From a checkpoint of a small mixture-of-experts model trained on Wikipedia: 64 experts in each of 11 layers, 6 picks a token.
Below are experts of layer 5 (counted from 0) of a mixture-of-experts language model. Rows are named router (the router's row for the expert), down (a neuron's output weights, with its number) and show model dimensions 0-127. Each number is 500 + 50 x the weight over its row's rms, rounded and kept within 0 to 999. Numbers have three digits each.
After each expert's rows: "comes before" lists some tokens at least twice as common just after its tokens as in all text. This comes from a sample of Wikipedia text that the model never trained on. Tokens count by the router's weight.

# expert 29
router:457459538464462541511518438543506447562538501523572504385456554449543419491492429473483619569577551487483469438403482564532428512465562522586524499579455439561507476556555481483510531448437527549580577491502532527524465477497525583516454511374546554446543560490436556486472586601448488519525497464548531488533439484406470451470601435506576482527468480471476556479562518467460410461453
down0:437521485531495524427479502493507518510418602629470534481534516588444436488469553496543443587546468493380585483455549533574534509433458529489454551458496546490503541518462555492464433497521511538472467564466526465484476595541567514431444533447512480480526468519497486568530478449509439572482548434623434503525559490479499534587543303491494447475493408452436502463478443441522501438488
down1:523510538651403461528471462482500436584515478463476494553459520512456497438446460559449515424540587510458535527534476457584529452470543492497518400469427553415374457463507594465514534467552471526436557491490555546429466465560531555479489380559505517486476465504504550465495495520490495544517549521495465468446397542447530592479394536528473502507607461371523492526524469554452486414499
down2:503505553471503555602496417475559465549587515429430537396533530512413511502565442561489535471498515496515545459520383519501502492480505545429506524439538489521512436547396546530439604475422492498518517578477523461534493488457572447549469464505577396557617595529445513516466438453454452451560413460497425489466517505513487485475559601528501421551512501538523511560448489415458460432582
down3:483499576406517495460449563459551459467500507477531512587542494454466478414489439449476478474446396474466512594501510603497552537594553480551551453478472483461524441478430485457583568532539452478463456491532518540502584477564502576602539418474482447666468516511501503550523435510534527540463539644530564474563502448515446519414485589528512516556527484519569547504580456556502501437506
down4:570515444419564426505443526452509351430503565470482452363504446543473467540545507528433470464507480521480466471498455524521416446517537501449479555530446468491491431516449534529415549565491440492526479475517535606478487466527503567520527507539441496511485549582522540546460487492551507506479597511478527468520433523459367634503469501502500459493513546595679509534457523534441512542568
comes before: "0", "5", "9", "4", "3", "8"

# expert 52
router:523427528466579538516518415516410430501508456549576568494450468516551499445486525487549566542469455439422529501502513516447489492486532438572553427480458472561502476529601541462498507469504552607525560459509535516458404486534585476587427497411511515471475398610495566370477552512472411507577540526575550521485443544479426462522479507567521483496447533514639519490516505507458508596475
down0:571430591476489588490502551508436473414541418438485479537474555445550441449529433447469479621500544444546452572485579458429465435487500495577523579588366541602434568523518569582501503431557408524476476478555473522459555509473508522481524465474506591475501466496491534477561547473573460522520482496507464527490467443441600511585451459474554473482532465606580490471474464480507502522472
down1:483539495479576518530448498480404518466588465394518564547445498441523455467457435473503490496520522521367580512543442510493512505558471471455562415579495457477557512468485464606697447535477515494468498507443492464585473522538417472510508570491503493561441549476512625464513532537499522481565477595496529449560508414444436466503572489561540536411502514549506520448484581518519570516480
down2:586482473503511570595524524483570404561519438430490540527426508502516452516462483503477468463521576401541420637510515511532522476499542518565416491494527524551464399469549524539481591483490631406481489483504411473431516504476524494520448577516418543485490539599449423540417487480422401396544496503501465480528552501541524432541458479506516464523569458482470483518628454515505500499449
down3:528476511489530507475449506485535523402501498427515486586429504616555398450449511516482519401461509468566478484426385523524473478541387504484428465578583558600522427548560600519477447530491511463517520493454438497505526491466575552487503534465483504445492545577539527431527473564493483544476487538415535534498448508472472362426412515409461550564442493546517519453430502554541432517559
down4:503522518473477459516538493515433547484514511490495514395457527485522566507515492524487499425436530447471503551480516525550514480441495508468613495565567518539459448574519482612560459504501494516428478451504353505387453584514458461523571557492494539579416465581466498515447511455535529500421466539453441557522493519526394464416474592470577484458517394520444603565554534641553506502519
comes before: " |", ",", ":", " of", "==", " ("

# expert 2
router:491435483521582470538476426566477461527510506516589590510431546405568481448426414505564568539563668489498471451451460542470468519476502522546475467494481453623630522493496471491452503419478499543524522491544492496537423469482564461547463485416476568463570464524480483441501564539452495499582514568573518513518447524414540434545525455495571475497387573491561548518502479458461474532430
down0:441531463443552426622476452520544485549579422479466445470428498530548525496499499541540497518503543569557497367516511570431531541516529436519553534540616525458439522514593598548485625472480447523577513523491536583457484612516529423464446526465446482548441532487481460583483486457481540460473574501476568445534471497479483496483456535532447477566426541522541505461576601564442424506486
down1:513458628558454471465495462454454465492578375490446495535490581434445464526508511615509552548600530504502572489467492465501481571534505526571545508518436463643565560505536469524512439478569480454440523499528522506582525453448466505528483501444458515462460453427478527494489382498455437493525402538496520544512391502450483477490351487463438514517471488526507557400517484492385511473522
down2:449487532449535540514453494511576527513475444484511452494504547494551469532559494464441482453585509498527572558535446491442459494487585444537507499515469620518527473446503512403573605604500464524371536563475583522499410443568494500483481534540512531541514549420484490477546445434541492494583492543495446589505495423477490597469474383497567554398587436552620479499468462498551433508507
down3:482512442562524478502585469523450546483560427521415533486449535558535495431442452482454523532459549563547544536507486489586516500524539486465454457502492455545571444490484529519485473509372387421402506564466446558408407482472480448436529526482487476459497495546417588515519414543480563537439459453560460413495591465535484446529557474588406374519443487425465493452514538440545536472480
down4:538513488571531498581550447438411504569514536513545405593463537463545561485494493490511524536546519551624503541569523554492429441462475474623544460615590446557507571449591528456488571537501494578482379518439532462583549427603459395497513521504575538406535497537482454482491520519512522426476527437578461578471487520457518498526486486548564496461463452542456514508525501493500482539469
comes before: "1", "2", " to", "3", "it", "ed"

# expert 34
router:441420502437467589617444503646444496603489584484561614491492555468524503476488467534517540562532585527514458583484524519399448517452517429549549522560466480560552492508522470543505528502447591558538494490486517494513390507500485530538524461525392550507485542517478495373542484534436502479513528598543552546520419471444497509423495451494554399494493583478518479423539453473462494523463
down1:478538503482512574513643523518481521480557500469501512532413434457540510523538426504450547513547413491458388466401499498434545493514477492557418429558558423440530592507551543507518436522433505568488437502500471564515557547534428611547417521563498431543452499594555420514487489424549454462509554508463549498361526483424433512513482570433491441445461523527523472485475583515519469531498
down2:552550461467466462495443534404434502523495552515515537530513505480515555515534649400450458588492427519409528477487476557405460567546507420510457534401429474550612548522471567489577445457410536500556472544469377533485460522459544471495512511552618466551541488471491528449438491504464497515513547479504521467593532523522495480523444542521597460482528547417466409421523522481559539445530
down3:477512517518482474499509549468400427569447513556541492460424517500503502493534391573420507427484548538524485483519457597472499408492542495527513436493513413478491497524590472444493494510591569495401496440477454507482577528431486590534475529477454470420369501482495552488490515641477574499501499490502485570432489522571453389433593508618491534482481388561532537527497507528435446508498
down4:584463465509519469512489525538451536528408454459439488406516449566518497425541475517581491448506500567482599482405525501441563556476578507490480573501529489472531484445453533503415473418521534443586592511503490484522513490590547489469519568500412458540444571470475500489546451461471580475502579517554411458494464596434474454439552531538432536609510577542477561437478472418479367531495
down5:450502420441536505414560448525569602524558551534429568542432574533466561470457456483550603402544485588509484470578446650519532526511563506469490491565501528497468476534490494463447484572444497464590487440459416527388500525424594483514432507473458454488517479527480635429530489512463543522527571487456512490574441577595465450516501457469474468489481467501549495482542457480449490468484
comes before: "1", "2", "0", "9", "8", "ed"

# expert 8
router:380492564462452501590498455560463486561450527531523556466440464428503452517441435502499523525550560505453488499446534588456421522448532504585494443513527473521490502534531500454518544416484569519608552481501458471476514533567591513493509430413451552484501505616451518452444544536449426507577514556670485476560477578492480467514537421551578449549474540482569522512551466411492472556433
down0:627527546455567596572489416562466482529391488486539580528450525504472441516461478442447523516513535576515451506516489390471454489491522563454531477430421493518462462531576515566472532530453437460464569619403513503476472556446496439439475535520460524534422440456441442574496574556486554443486546526467564443477481574523502495478582477418490439419588481510495487433544525472511471565576
down1:513505479445415480518447599432479528474539435520535551573580422539498549579540603507547465508519581479549541416495498501435478504465477591484521507484507498483508577412597550452460525457484487495521520531522454460544525468516581566498501409509491550648452598508505504579575397464492459640427485502509427523566453548489532545511574454513461576492491495532489479553458453469525556430466
down2:494478550440597501578506496485483402528478510510532526504463429544503464576512509540525498498479494449528535547506438582468491641541473498510547536531516542625533541546499424491455437530493498452504491566423523443533553457549504374480487582533444508497370471436533601517524516530532534404426577496552485498411569530570540576452518518463481548505630491497562466447424461440494458467533
down3:564553445403514445500481466555464443468557433511471516403419494516514437521497438466505518515408491502422474553579520498440552523487510441449439553543531504577568426509557429645498480403495462550508488572475609448511458533522544543440473489449406489497577491464476379560514547532572501449513451455489488429534565500455508452500490493477595435403528497476521552498558467522514396519493
down4:496544578515540504462483418493520576446466446443426445543450505473507508643503585490491481555524431463548546426460539438525526429548516538463585456556525476577514538507484490456473527536429554474593539489570526478515441363510556521551573456477502536538471514420478543406403551453538467513460503469484456475499563490463531553472384539457512442548493636551480442471401503495486475542449
comes before: " the", " a", " to", " in", " an", " by"

# expert 24
router:477440548424469588536493460524479439607496490562526508393460518469530438477504471435603635507546506529456478468416518529388473529521570456531519509550424447531582493552572554528563504459445564521564513462476484474443499559534451514473445473411537554487574551532424544433488519492502495429557519531640600541523483514473476455494562471514516476529453544479549526426610461462484491540456
down0:581409576485493469546493480447534428406532467405501485467443480480484468523442580557466454477455536497449414469432462509464479553531464463461508510440509435585427551521528445508526461490486428493481557505633468552539490391555474456459561493532517537462460516510418610446542599536581505549521461521506453550544462527510426417536470464604534513506407548513455502432572518590512541568481
down1:434439531488519467570482375432513568554424491454500534552427536509597489468454466516525472502433479466522491425418548499458479486531540528401529479519510602507546493426418467530548522562471533584482504472599539475505509556416582541478414483482525504470593544444433504485538570419457456497513484394520516532389494485451544499535522401530474474520537504412540506514390439509585463446471
down2:480466562559461422477546519409494548495479447496533466517545578488504448631498536467502516448491505541491449473506534419488426539544490413471498545455524634499524586515445462407397506473481499585476402413493451544511533416431490478528524551437592607434483536486451568454536467457512526446492476526436537525518472440542593517393558570530539442555525530522521551498492464495487608491487
down3:499602513533452496496472617470472486586535406525523431519525508541504502401545426434561503407517538407561556501469497585453556481549493535539460531550451481557468474469491511506498499522564472596416463554450467386614648527544462520493493524456560571490430565472425502522504490507532541538499507544492543502503528462473509519432523535540498580448499512521491458548578467545641500416515
down4:456488498623574505563548566534604559487502617495551598448525448530532497453479525484551455578552496529528471562511483524548502533494473458542548425474475515501468505576489421528522482445544458473509537559509573510510525515451495497474546541504495553456550484513500583514451501505511468432616565438451553473377419443502515468484482395494543555599558587496482613552615436518525478455432
comes before: "\n", "|", "-", " The", "==", "The"

# expert 30
router:504490543450463574557517405530462479554519521566543524419476507475526414520513472480501613527631565502479465441452536617432406507476571509609534519571465433521504487561562478491521514414425551520527544470420558554504444534458525491500444496435463514440518500538426515470473567594455500447530599502542512488562436562424460460520542433530566470549492533420516545437504471503477403549476
down2:604496504542472494459423518496425559495475472619499443513505568575519491464541464471430486505500413515450504481528582455553537500467522521524353527483464534532450500528465503554506376499490508532553406522534524485538479547434557465482513437523504538521613466456504552492519479514581507490494472476601550540500441538468497460589554483499382422577542537514438505410491605486622496415553
down3:589560607550467480472552493520477490616478494554547489467576456532567523558497423462483571448443494506361563463481381455529418454508592517523416478494592432473447529503475483551456525414389463463535504476504403520468573511528571539507511531476544522491477428498496567460458516495507537483527446536530586535499489508462583443459478542501583446465529458495435478535402442557489445470557
down4:531494449531453487467580469482555481486494473453407398503517470548482583484507496486476470444486519447549551495578410484523545438495507586539514410498551513444505399431505371402565515522624530492561479469466430511432602477443561469411553500414517532482534447493521508556566441536513542551601578542546514470567480586428503519525460535451512555511519475608544533535527502516483525565469
down5:401444554457515479456454394455466489399454463523520456526489527422470529490399446502505438487568406459511409460392482515553389508516518537478533504512505470421480514442556428467523561494518479492451502469517516565557487567520462509409461487499572531469559537532516507573495500583443517553449551485535505565473503482509416589638600494566539598461541463488453498527535441437453497499592
down6:533558516487451521476485554477536480528489512501493411543464594574575476466509412457549487481515480470483446456512465501557386558533472551478442526510523503462476493453575421427439409458464513489520553505492521508440493547377550458496543619501592486424528528578468523468524486481593478486532548462522544429624459549646502421574460502580519447492502499538525535513516572543590487442583
comes before: "0", "9", " |", "8", ".", "5"

# expert 59
router:440435554475474484522494375550512450610460567558604600453468411385524437515463424482482535529533495522447448497445498539476483525560573494549567507469415424535560426507542575493528584433496535562574557495488549449471489484522526484529504497381468555487489550550400601534507540552426467506519520484561500554518443554462403461505525468554557441553447547479528523466534534487492486542473
down1:485484510521513531478575491459568434456556439559567534568525509482518445489543425470460431541442498579462510484492555524482558525530449499445440504545418458616566572461495548519463482554563410441637440633541474477404466507445501546418449447476540424504547461523559398510550417518494518542530449479481610509488497514447494428467549450470546521476461452543447467500458400531468541457508
down2:445529514425618496548439496533563440457500583460563519479480522506475475466448439522575467610552557521400406562530415515536516506417447489478487462563461527509474477538463521455560470503524634574544518414517505495437504515514550528488484528463494532463437478538572508542563506487494562424502487589476535503500505519451437445479391517440564563483508439471540493455485463571614348477509
down3:464409516492545472534533571507463488500597488451570487459516428504372440484609575542518514429568542542529448536398579462511520628565455507457527582507521585472460631425502488433529499530481501463533448469481505495545531534480385526425507574514490411516444558510417507470472530500543513513459489527533495554504486606502501538539512499569566494575484474553472520560442528395493492462459
down4:532523434452473501576510494592448468434468531505594467508530491529508487562488457475491569478559499560463550576451597529567531540493526534521422485519447639510475564577462437487521419590412572553522492536439462492451509505550537525503472523597542406545463546493521587531569604495436473575494550509447577512517444539484537469535491455431556492450507524518430431469466517521562639530542
down5:490519518491482604524504542474523496493574415499397514529499456547522514585539411472625474532470422516480572558481451459559522550524532478582478504520490467471538496472522541541535484503598574509466561573534453505470439559522538517493442535561409404517503573448494425395550440456488475354482452515549504529499535468459543470554526466584414510455480479567421467512433409440490524585452
comes before: " the", " a", " and", " he", " be", " which"

# expert 10
router:483461494392540517533533452600453386577495533612536541496500476491580446593479442492522560556525476536505471566499525550443505522447594427586514452587426470503470499569577451461586482492475557546533558469454549462541403498497497489532483463475454469453524517618414498465515524613434520422575550530559510503530516526498465421446543528551585500520477514495537479457587483445447465545495
down0:547493462503545489509539535402478480516604542439414418560483445592591485431410470495510459575415460530558441517457581494498555545461458478447520420539514564511490534574610505480423463510504518526531510505493469498462450489480573491529535418585521486500542504566525412450613499508488467469472506438448535536501406530497435574439412487487508422588427451499501519534509391461491426440512
down1:554506445466403522549371512634461599449578509449522543542582409482513428483512570413568453505522531457497498509526537570559501444455477562525502488436540506505584440407520519498597555488484565476548427463469496556479529522474566411496464477478462560440547583481490497535494441565556478579486507508596555484569501511453490510483529481460531473522550590459519544470524459565483383540473
down2:378520532501538526468493497464534481507411559552531514385557453459515472506485548370460434459465562452458501545483535527477465565510563640518541508479520579491472451569411502466483495627580554503495520580486454534433478560511448479505535435510505514475568509448515559506538525570518488499430536493469507566495499548544370504489493463383591388557518482522488525441476407440473497483484
down3:511484416516586559490420514397564470561488446450496497582446502576491519462483474472552502497486524501524464532490465459488496454479384595427562488479504590496375479489518508611521436400514463518519445581479459498563424402533570506546503463431412532442500517579498510565557428481518461591480505545515466586560485531546491498466522607483532566558547534472526539488501539574518553470413
down4:517537577576411452442455459481550452515575490469531465521538469484479446443549456488498532508583526566517437444413448492514541594548520517454443524532595412459418535429480583596523518528462479466389435432497455447552503510526428599553457494413406414527520482479409519482494408528448429442469478545538483552519538469582518508549546495563463525535444452523475516538493566500572521547549
comes before: ",", ".", " of", " in", " and", ")"

# expert 35
router:486511545534494627578433518572402521618515520533508550418530530478557489461537504464514565520543463412500464543431549583471460539452508486544570531493447429539511482529582486570602547471431503468504598484481501536486451514396469577483481498462489528462533532505512510490514554526482508432545551605608592473518413551511449519527523396537479436504462617461516486485526512505462379494486
down0:511479585514476481431550485505419441532566571546526526438529528483414503622548446458507444561506511604401466606499518503518465443450501476457469516540441491578485428550454534550513443529509481512465433512586501434478458451477523547529522547555457527440379494440477480503560510610473536416592597530541513508504419622517488511449470436459522492483437531479488489426419512485527417537539
down1:526554529538525415536516484533432488483465578504520540508418529535406427560539490404369492600421442498502535468420430543502494499463497515447558528517450470526435521501469551557431460545432467593459409439586500458565405561487438519451446463522491545488487496511450497374489517345556449483487506512575466490469492522539489583496483527538508507410494504559559412528466529499510540529538
down2:553566442441452471477453562463532529436509505569602529422535498569547599426485485520553523564501507553562528559435521452523542490447416577522452488525499407541549602503471514530448493468470518507453507575480501506420513517543489463507522466540423416573467531481524553481540565512376575495399552500367476515462568481493438521534526519432556446524579510464519442425532457498511474524623
down3:462461504496529466544588557496545555428479403540469504557462525489400495543515587448635563493534486519501528522508469568518495460543543430521518489533472554555518471494522580485559456499495399487525567636450510494624564513519474497527563472538547513523429502547552630490488512478535582459498527367467406505537520511479456438381490501520466501566507480442531467586431427533503498472540
down4:495519471469489492488456470454563500557518449419492527457453483585594477497458471434579478497506571486406449465597410472483502539523460545471423501480490475458551449537572450504489526448648461558569473497447459502496502545435536546516560372458420533518573500384561476488549575407610567455431478511463540510498516498557561511557513462513525500474507602512519520484444485587472570429477
comes before: "0", "-", "9", "1", "8", "4"

# expert 48
router:425500520424451524551482437566450456549482492581537560420494517483574389491442419492516581476562579508427466477496490563505430530439560515520469525515438454566514470490508556458539557446462564524552612487464464531453516484546529414503382497434427530489505450589470547507505547543414474477479551532578512494530454561498492471536618458506570497611483532458497503471550423456493454613537
down1:556546395390432440572433498499390559486491523550528516495491445504409507572471527523516454386444582468517567510549470486455521480526410452471482480454478502472528397544521521514509568484573495469460417520480449589597492607554479484480527519526581346510502510470499489467530547466492482551569486429533539538519473478419575482604522505523455471445522441541551545568489505441557495514541
down2:467516491490459443509521496496410459433548455416538535557540479591495510441462506532545468591455472497548491481488550569574499592595491388518426478526490456486621557419583537501620500509532500570552486495530522451488458421465458464556434556582458476427453511506527491548486513498464467547486475434406625479452515472467421478452483526442566507575443458543506494526523449558408573504450
down3:516422566505420511481573488561501468514462463414532475481587308422431427470453532531585485389570477499532462492445551550472511504461505503413515572552442516464414508480483512533482562513511483548542416452477437524526486479582448509485606519527499467565380466521492505435544426495461496562503485486452464485538612422478519510468512447518487614499532510510566528568475472447472523474481
down4:494492490552530533481480448451426434514519515458472565427394430473524508452384401520484419474418503495560356556552534538442576416439548460502511501530469502533496473539504526512499498409481533517506454463533517460486452507464494576597518431565479478448618464493561439462570502545500494453473451458470565498550411473559484462435476523518449514555470589364461537540592508524465508512446
down5:401504515544539499582497420586533573419525438473526508467429399334525472571484495471447505450525544456532557568436448445513488442472548550462456470496505486514446469499481516418608506500511542533548502465500579527501531509507468499489593447561543490490497612461524601558489505533551494543466494544526470527480501581572504424505507599633437509451436473567546540485525489442500560465441
comes before: " the", " a", " his", " an", " their", " by"

# expert 55
router:462480553465509546541448516574444417617525519561540477406488578452519478486473480433493594528506500551412425511476535514401488523451514395489520515564455395563527480546543539540582509447438487616511495427393507466530453549498506483485470466424494521471572535588407500414540524538459507380503524515600550400492470506507520470498519484570530483519460489462499524422511497438500475487415
down0:518481554529581524503506595499479547554442472456460423482511453600443540482538587466552471453462490512504448439519450498571547534512493517574504516465524494474548484531558494510530340480531521627624484566529485477420473531499554417470463512459523464427565548530466440401538499559518430432509541503573490391495385490516504531443550493499445528535519432582499481533521499472380490513573
down1:469534511500510525540483410539535543442575531557516415373534496557467567486590470440477464555575341558494588508522582538504578494505561509467531568442535478569510487575433556439474505474552561516481574465563462557495521481573581516447477537554562601566459443524529588430460571501508442539507461564530537564382475526543516526518458484505546540552457566508503494508469489513494515536453
down2:468543417423480498421423583480506555431514457482409397532478454421474532476408570572518525513519454516511540486487491499506491489514542501515421576530556490433476480380523451412565488524476424564532475523471510443448519499690411590498523597545556470519498586522387465419497444503419488491500502467523491514480540470527522482478539479521495530520502428558462509532523531488478604526447
down3:411525495647412530512514463496629593483450481513540502481561472520546512548555497480556501456446458501540476459510436514431472551427493583538525547555396477405556499481534503478428578549413501512516565567505476471488513520500462504537521401463464505537468444464478546509473520436370424515511544438573543416506478538485537428447538582478560620525567513549509494449526562436524506519512
down4:420477524435468561518607492532488508453503548477574454528566458508487505488528578421466521473592555572490506490555459525574472591490548503445544505541559533473527412508538380508423440519410523460515593588529472472468491435491472575438552499494473465563461437476475447518525606511495433508466519413540457513513567576507493433544426572556443619504499451508535556542563433582537479502449
comes before: "\n", "-", "|", "The", ":", "In"

# expert 15
router:418498515542575570532427425508501440516475559511496527447448536494495434430415501518541544578526532517488458533378488555386502554408583476541555451513373454508581478519486517509503447432463541508557548453507464476459494534529602490514513393505477603452539533507505549458475540516419489406488549569447557465524463507416493474470591433551524482471498523451521482418540460415510414534461
down0:425482541537523419433475508467474438458455592447430572478439517474517528481519490401547444503504476474514528549467408473527396592525553402492505495493475451562644494410526553512513482506424485503554508470536582436526539426464526433530461624490500522478495551480441425493417530426529547474554444430482498382560478496491472498437532476498507432461490620516500526513519519586501424525538
down1:452564491472432531487525574459522510408493488484573462437614480515595567470506510484467483497513495527405539577622422502446466492471562602485502529516509561420494512485452410495574493537549514494527408497521480499545488611535422552582530386490566537489509486491507508438544462501480504570512571587569478543483549521551562523453539572609537495533573464444533501567547531446575447534536
down2:439503522566571437529541673489617516461461587580513509538501471457574572495473532452492512509544573411542562521461478405615587577557532412520545474510451519403520487544510453544549501467610497458474526480407573581472458502431584524483548532485499467514519574538470505546574530526514478458515529510391490442561479459543536454479510463536496441513491505515482469505562537490487448499453
down3:566493459513561550586523461457437414431426507513407553406519540525526526496548365470563483491492492410563541558512483533424518492500499491489545475487529489524509544433547561530485456462514572475546563488553493540496458416449463447566532533505490541505482538466508509483492464461476522528559463498481592512488522453379535505626418405505439645475486472538491426551475528474582383495421
down4:510574471529518523485453494576422550659457532405495501526443497501558561533498464537578590538616443545393513445477473594497481415486565559446527445459520524498503478530507545567518470504561391459542581508457405476536525523578484486494494557430501450468509507502468499577458422564515470485531489593606487441399555502505547460548562529538476487480493494556480413535557555470484496474504
comes before: "1", "2", "3", " |", "4", "0"

# expert 43
router:417477482443531477497522468569457457493492538621502558457528468519527475477444447465493546515555498511457424463474491682429442519509581506533536497483431508518559485557569604511548589500515534505577503476444539482445501568545571479539440478404467552472481551550416565549530575569509473461485588537541568532488436508517474512546595464575570430569499532493558556419516483442504451571502
down0:523502485561492495507530538550472467531448473452547575539477436488488522409515541542421420469444538589457555489505552494527465509530539507340505425493527486492508523487389514528458447478464441477475547475535506510528538456579526515546488444494449476549546360528419547512491528503390462567455582600537484460419487418562499400407526463477485479506560529405509511551545482613456415486513
down1:485488416557587575571549472395493459548491506586552522584494539474437526439524466476518422617468433480534497464499443556473486552523507488449535449474443422519553398603540584474503573485523510494515465502509476481507510569428567489538434488480429506488494540464499431490411470472442473487533550540447433440474488421534519463435470559539598473495488528551557433448390433550443401465453
down2:487524518501475507494366548418478527559528498512460422511503475509463458463505608558499504436473515492507499436554538414493476603446446538438528478492466556547518468549537491530498508496430596470473449620482475478547544571556432429571559450468592372446525462483494555578492457490505578536484510424478554554466479478472388550462551545440549455493583468491555511500581463599594519494522
down3:476414528534439453581476538542468586502369458381541548510597457438474515518470480589532495418502520490518502476352504459530494444576587467519521508522433553515520558489541560548567504506512491528493526511511521501562441499456516419588491572541497508512545475539470522460462430499520571525462487384441488507513442452399435548542526573546492477540526489557484446565518638470478425452471
down4:529508430512465533497487505449491590392543470472550503466554565587505496479504524557507508450422491500550594430564509467475496525635489478428509529503563554470512462506545470567501518555519517503486395508454491561455436535512521412526469468575447489505402484467463477482556463540442480471496496433567369440567436462589538542540534488481535580519607450481617525589455565480542506503398
comes before: " the", " ", " a", " D", " B", " N"

# expert 57
router:462553510453489507508507502479349428548469526597505541455474426469501425490547473514474500544560471430356418468430475544457465518509630499532512457482460455479543463507560569555528574489425528509496508424419494458437477614549542594530485496515462536488524461534458523499481525522405477431559515547607512471544426544471532478562598437509595478540518535491523528496468430507415482548483
down0:501572511541416550467426515394452389473367428595504455471510510460531529513519581530506465520547466465501464454474474404476458537485566497464582369470499542393510510412534514510488422528493568522521535509498420496441477517540553479530500503514474535521496451512538483579515508403484526502491546590581561473583508458544578517558620446514443514492517473442507384531503533483427549466530
down1:556416580576480464475521499491531515559450513466578549485538547427496569506455462595464493536626499555479488500439416513508534480455518503488521401420469527541501500521532539516398414445501528422423453622550542576498442551480495529540523563510533484508430464551536568460488483479394502529491498505512498494570559498475557530535499583602460467484518543404476421507470400427490608436470
down2:563462530490490449503462564570570456556475523578473512505548491437577502526408499469562488604528489497603603570516546464533517539505553495539523513438510563421481474530509435475452504513503432395515466572402592485493503428517490548440515604479565451415430479476560367517413524460506551520516397485478491586522582514476476449485578523534453474495519473515556390518481522561456471501513
down3:556448517470546634517480558524513480533479472494478471546478595446461488560502522469504515515484490556481511437575518577413517521509438445512476464463445580523564602459416448510447452415531417387478489400453491556557512430564483478558507560472614426460605580570501468573418418530494551492618468542470481481471536490449527494485453489534472469520552469508508430553475447491515521580476
down4:506486547500423538545493454487458484507606451493546512533551476553464535544531564461515510534426437505506454483535509536460532468512584546535528522525502459469634492558480535504571524551497521496570463451497508514421460474542544462527440445547526463409580527484482442426590552476514551402458494487490536386469566506491601484598453613583502453478602523536656459499550550524447434554483
comes before: "\n", " ", " P", " S", " The", "See"

# expert 18
router:521404542454560564575559462536456463535523553564529496396482502503553482448485489468590565574530510478376503584437515519502482529528533495493542533499469447527549442498577516537546508456474514506542531413458463457437481567488478556539479439379474595470571475574548586419492529463530478489556509563523572407559458507481473454572499457557467466532472596477592591470545525425406489492460
down0:402554452425520546493465530524537431549496524483575532496514503487415416491564464493475539496512527473490471608590527474450515470403477553486551585519485431484466446525528627596446500445483476547543410564382487466459562465406480447598467467486458488458465405548496432511476475472470365419465539578440505586454527447514553465497520547541532572535489539489517507473513483460494538531554
down1:557567416449463530517467527517535481400496550425603530470529546554448521463535501487502528513410441488452472500538518518528588500426550520473558538569438446416516528591460505548487424441592576589561549544512479521549469535536542481567569420480451537511490439457454499550464527522496497475430439491529500502461527567502517558497463372503407465491545529526410631614491475554514451493434
down2:500475589470500462450533516453471488502552412546413567426499458526525577476544507442469567575544533573532480525449445466529453541499552456517494498392474396510500499548524464477562413464467383443567492528558566551508559581518475461496566563540517463428610493473487516479481577432538508482545494531446565465565477452472586525593509496560457471452497500444518529597408434593456433452474
down3:446487532501445453483477574535423521459475467498531414396525511348478448528499501461558496480527446543507515432552442540444480452586478539606490460521500574529557542532448542460540495461583317534474428462502469356560514506512433449570505488506522578548379562437445505473443492466514594477529539469522467473404519513562516471441507497491545527478484515479488477485479459486566512466495
down4:537444554561521520488590549514500497510670430447539403562441403532543450531469500560546551538556498458533399478499438570521463470526582478502551503467566582485543479483476507490493524450521471492486536411543487550468363456471575494436566485415497486467496489466525485454541517443578548451468483589460495461535500532503540532525510479496553489631525455400537494483506447476571391460449
comes before: "-", "|", "==", "=", "===", "\n"

# expert 37
router:487533535445566533510504450551383421555502516563505513458530470532520461549520434482543551541557472557484439541468544608459400456463604500512521514504476456526546491556658511488502519441479496512550526466412522546517459588450585484532463458456525594473517473526466532544461535564458476409497633507542567507566396498421467504538544443546557414529480592467531533463515532430494485552466
down2:529462499582445533401551550507547440517535430541544456430482560498511455487513496477387631543462567569482473430469427479446409505478425528516455446395465521581511563454473452520508480458445623545505489588425475513517580530541508577480497546512455524397532553492436471449449491557545489508509495465530509458525497475475492595580443535511578514469515593438476498467479440517487566441415
down3:469537496419527400581434461529377555475461570493567482515524523507489526493493484446536512427457484490471470588466570410492490422463506526501501568537470505572476538529531538568474547541498426453493484481573541404568552523525436510420507536519473554543536502469539502573545538383498522613562554500539481533443380527528505568484431570497451492380570465567513501557520513514440439444593
down4:444551550411467478576532584493486531419472529499517498443563410426543471464490524523583495407532529577488413512447475546467527563592468434462449504528511464506481537477533414470498537477538511654509647559499495485453534412506461544546481505526575534474439493448532542495510505493468482631410537503459435465514581401413464469513473454504560490494514508489494565511556423484505517575552
down5:605491491467497444513473524479468463588429501421463553573412422470512495460539452432575627443514532544433555459475525404508571450549512467574533559530533545460531520432633539582568551496515442509462402531594450579518435495489457486451540554527541487461509466463533544420556571466475529530484519531470487557514527413472554539498494531578490495443567556560517445513465521456419520531460
down6:490537489451480487410449494483532589560475538565569541507558569517527538484487437511511450559421392519563561548430590517537363573462529531477467460448551512478458395538486558401488526535605428468564552458467529597457489513529477495555525434463563494491473568414546527487469447512473462515525459603484509485428546371482546457475528457482541460446528543490547467481403455528541475503508
comes before: "0", " |", "1", "2", "5", "3"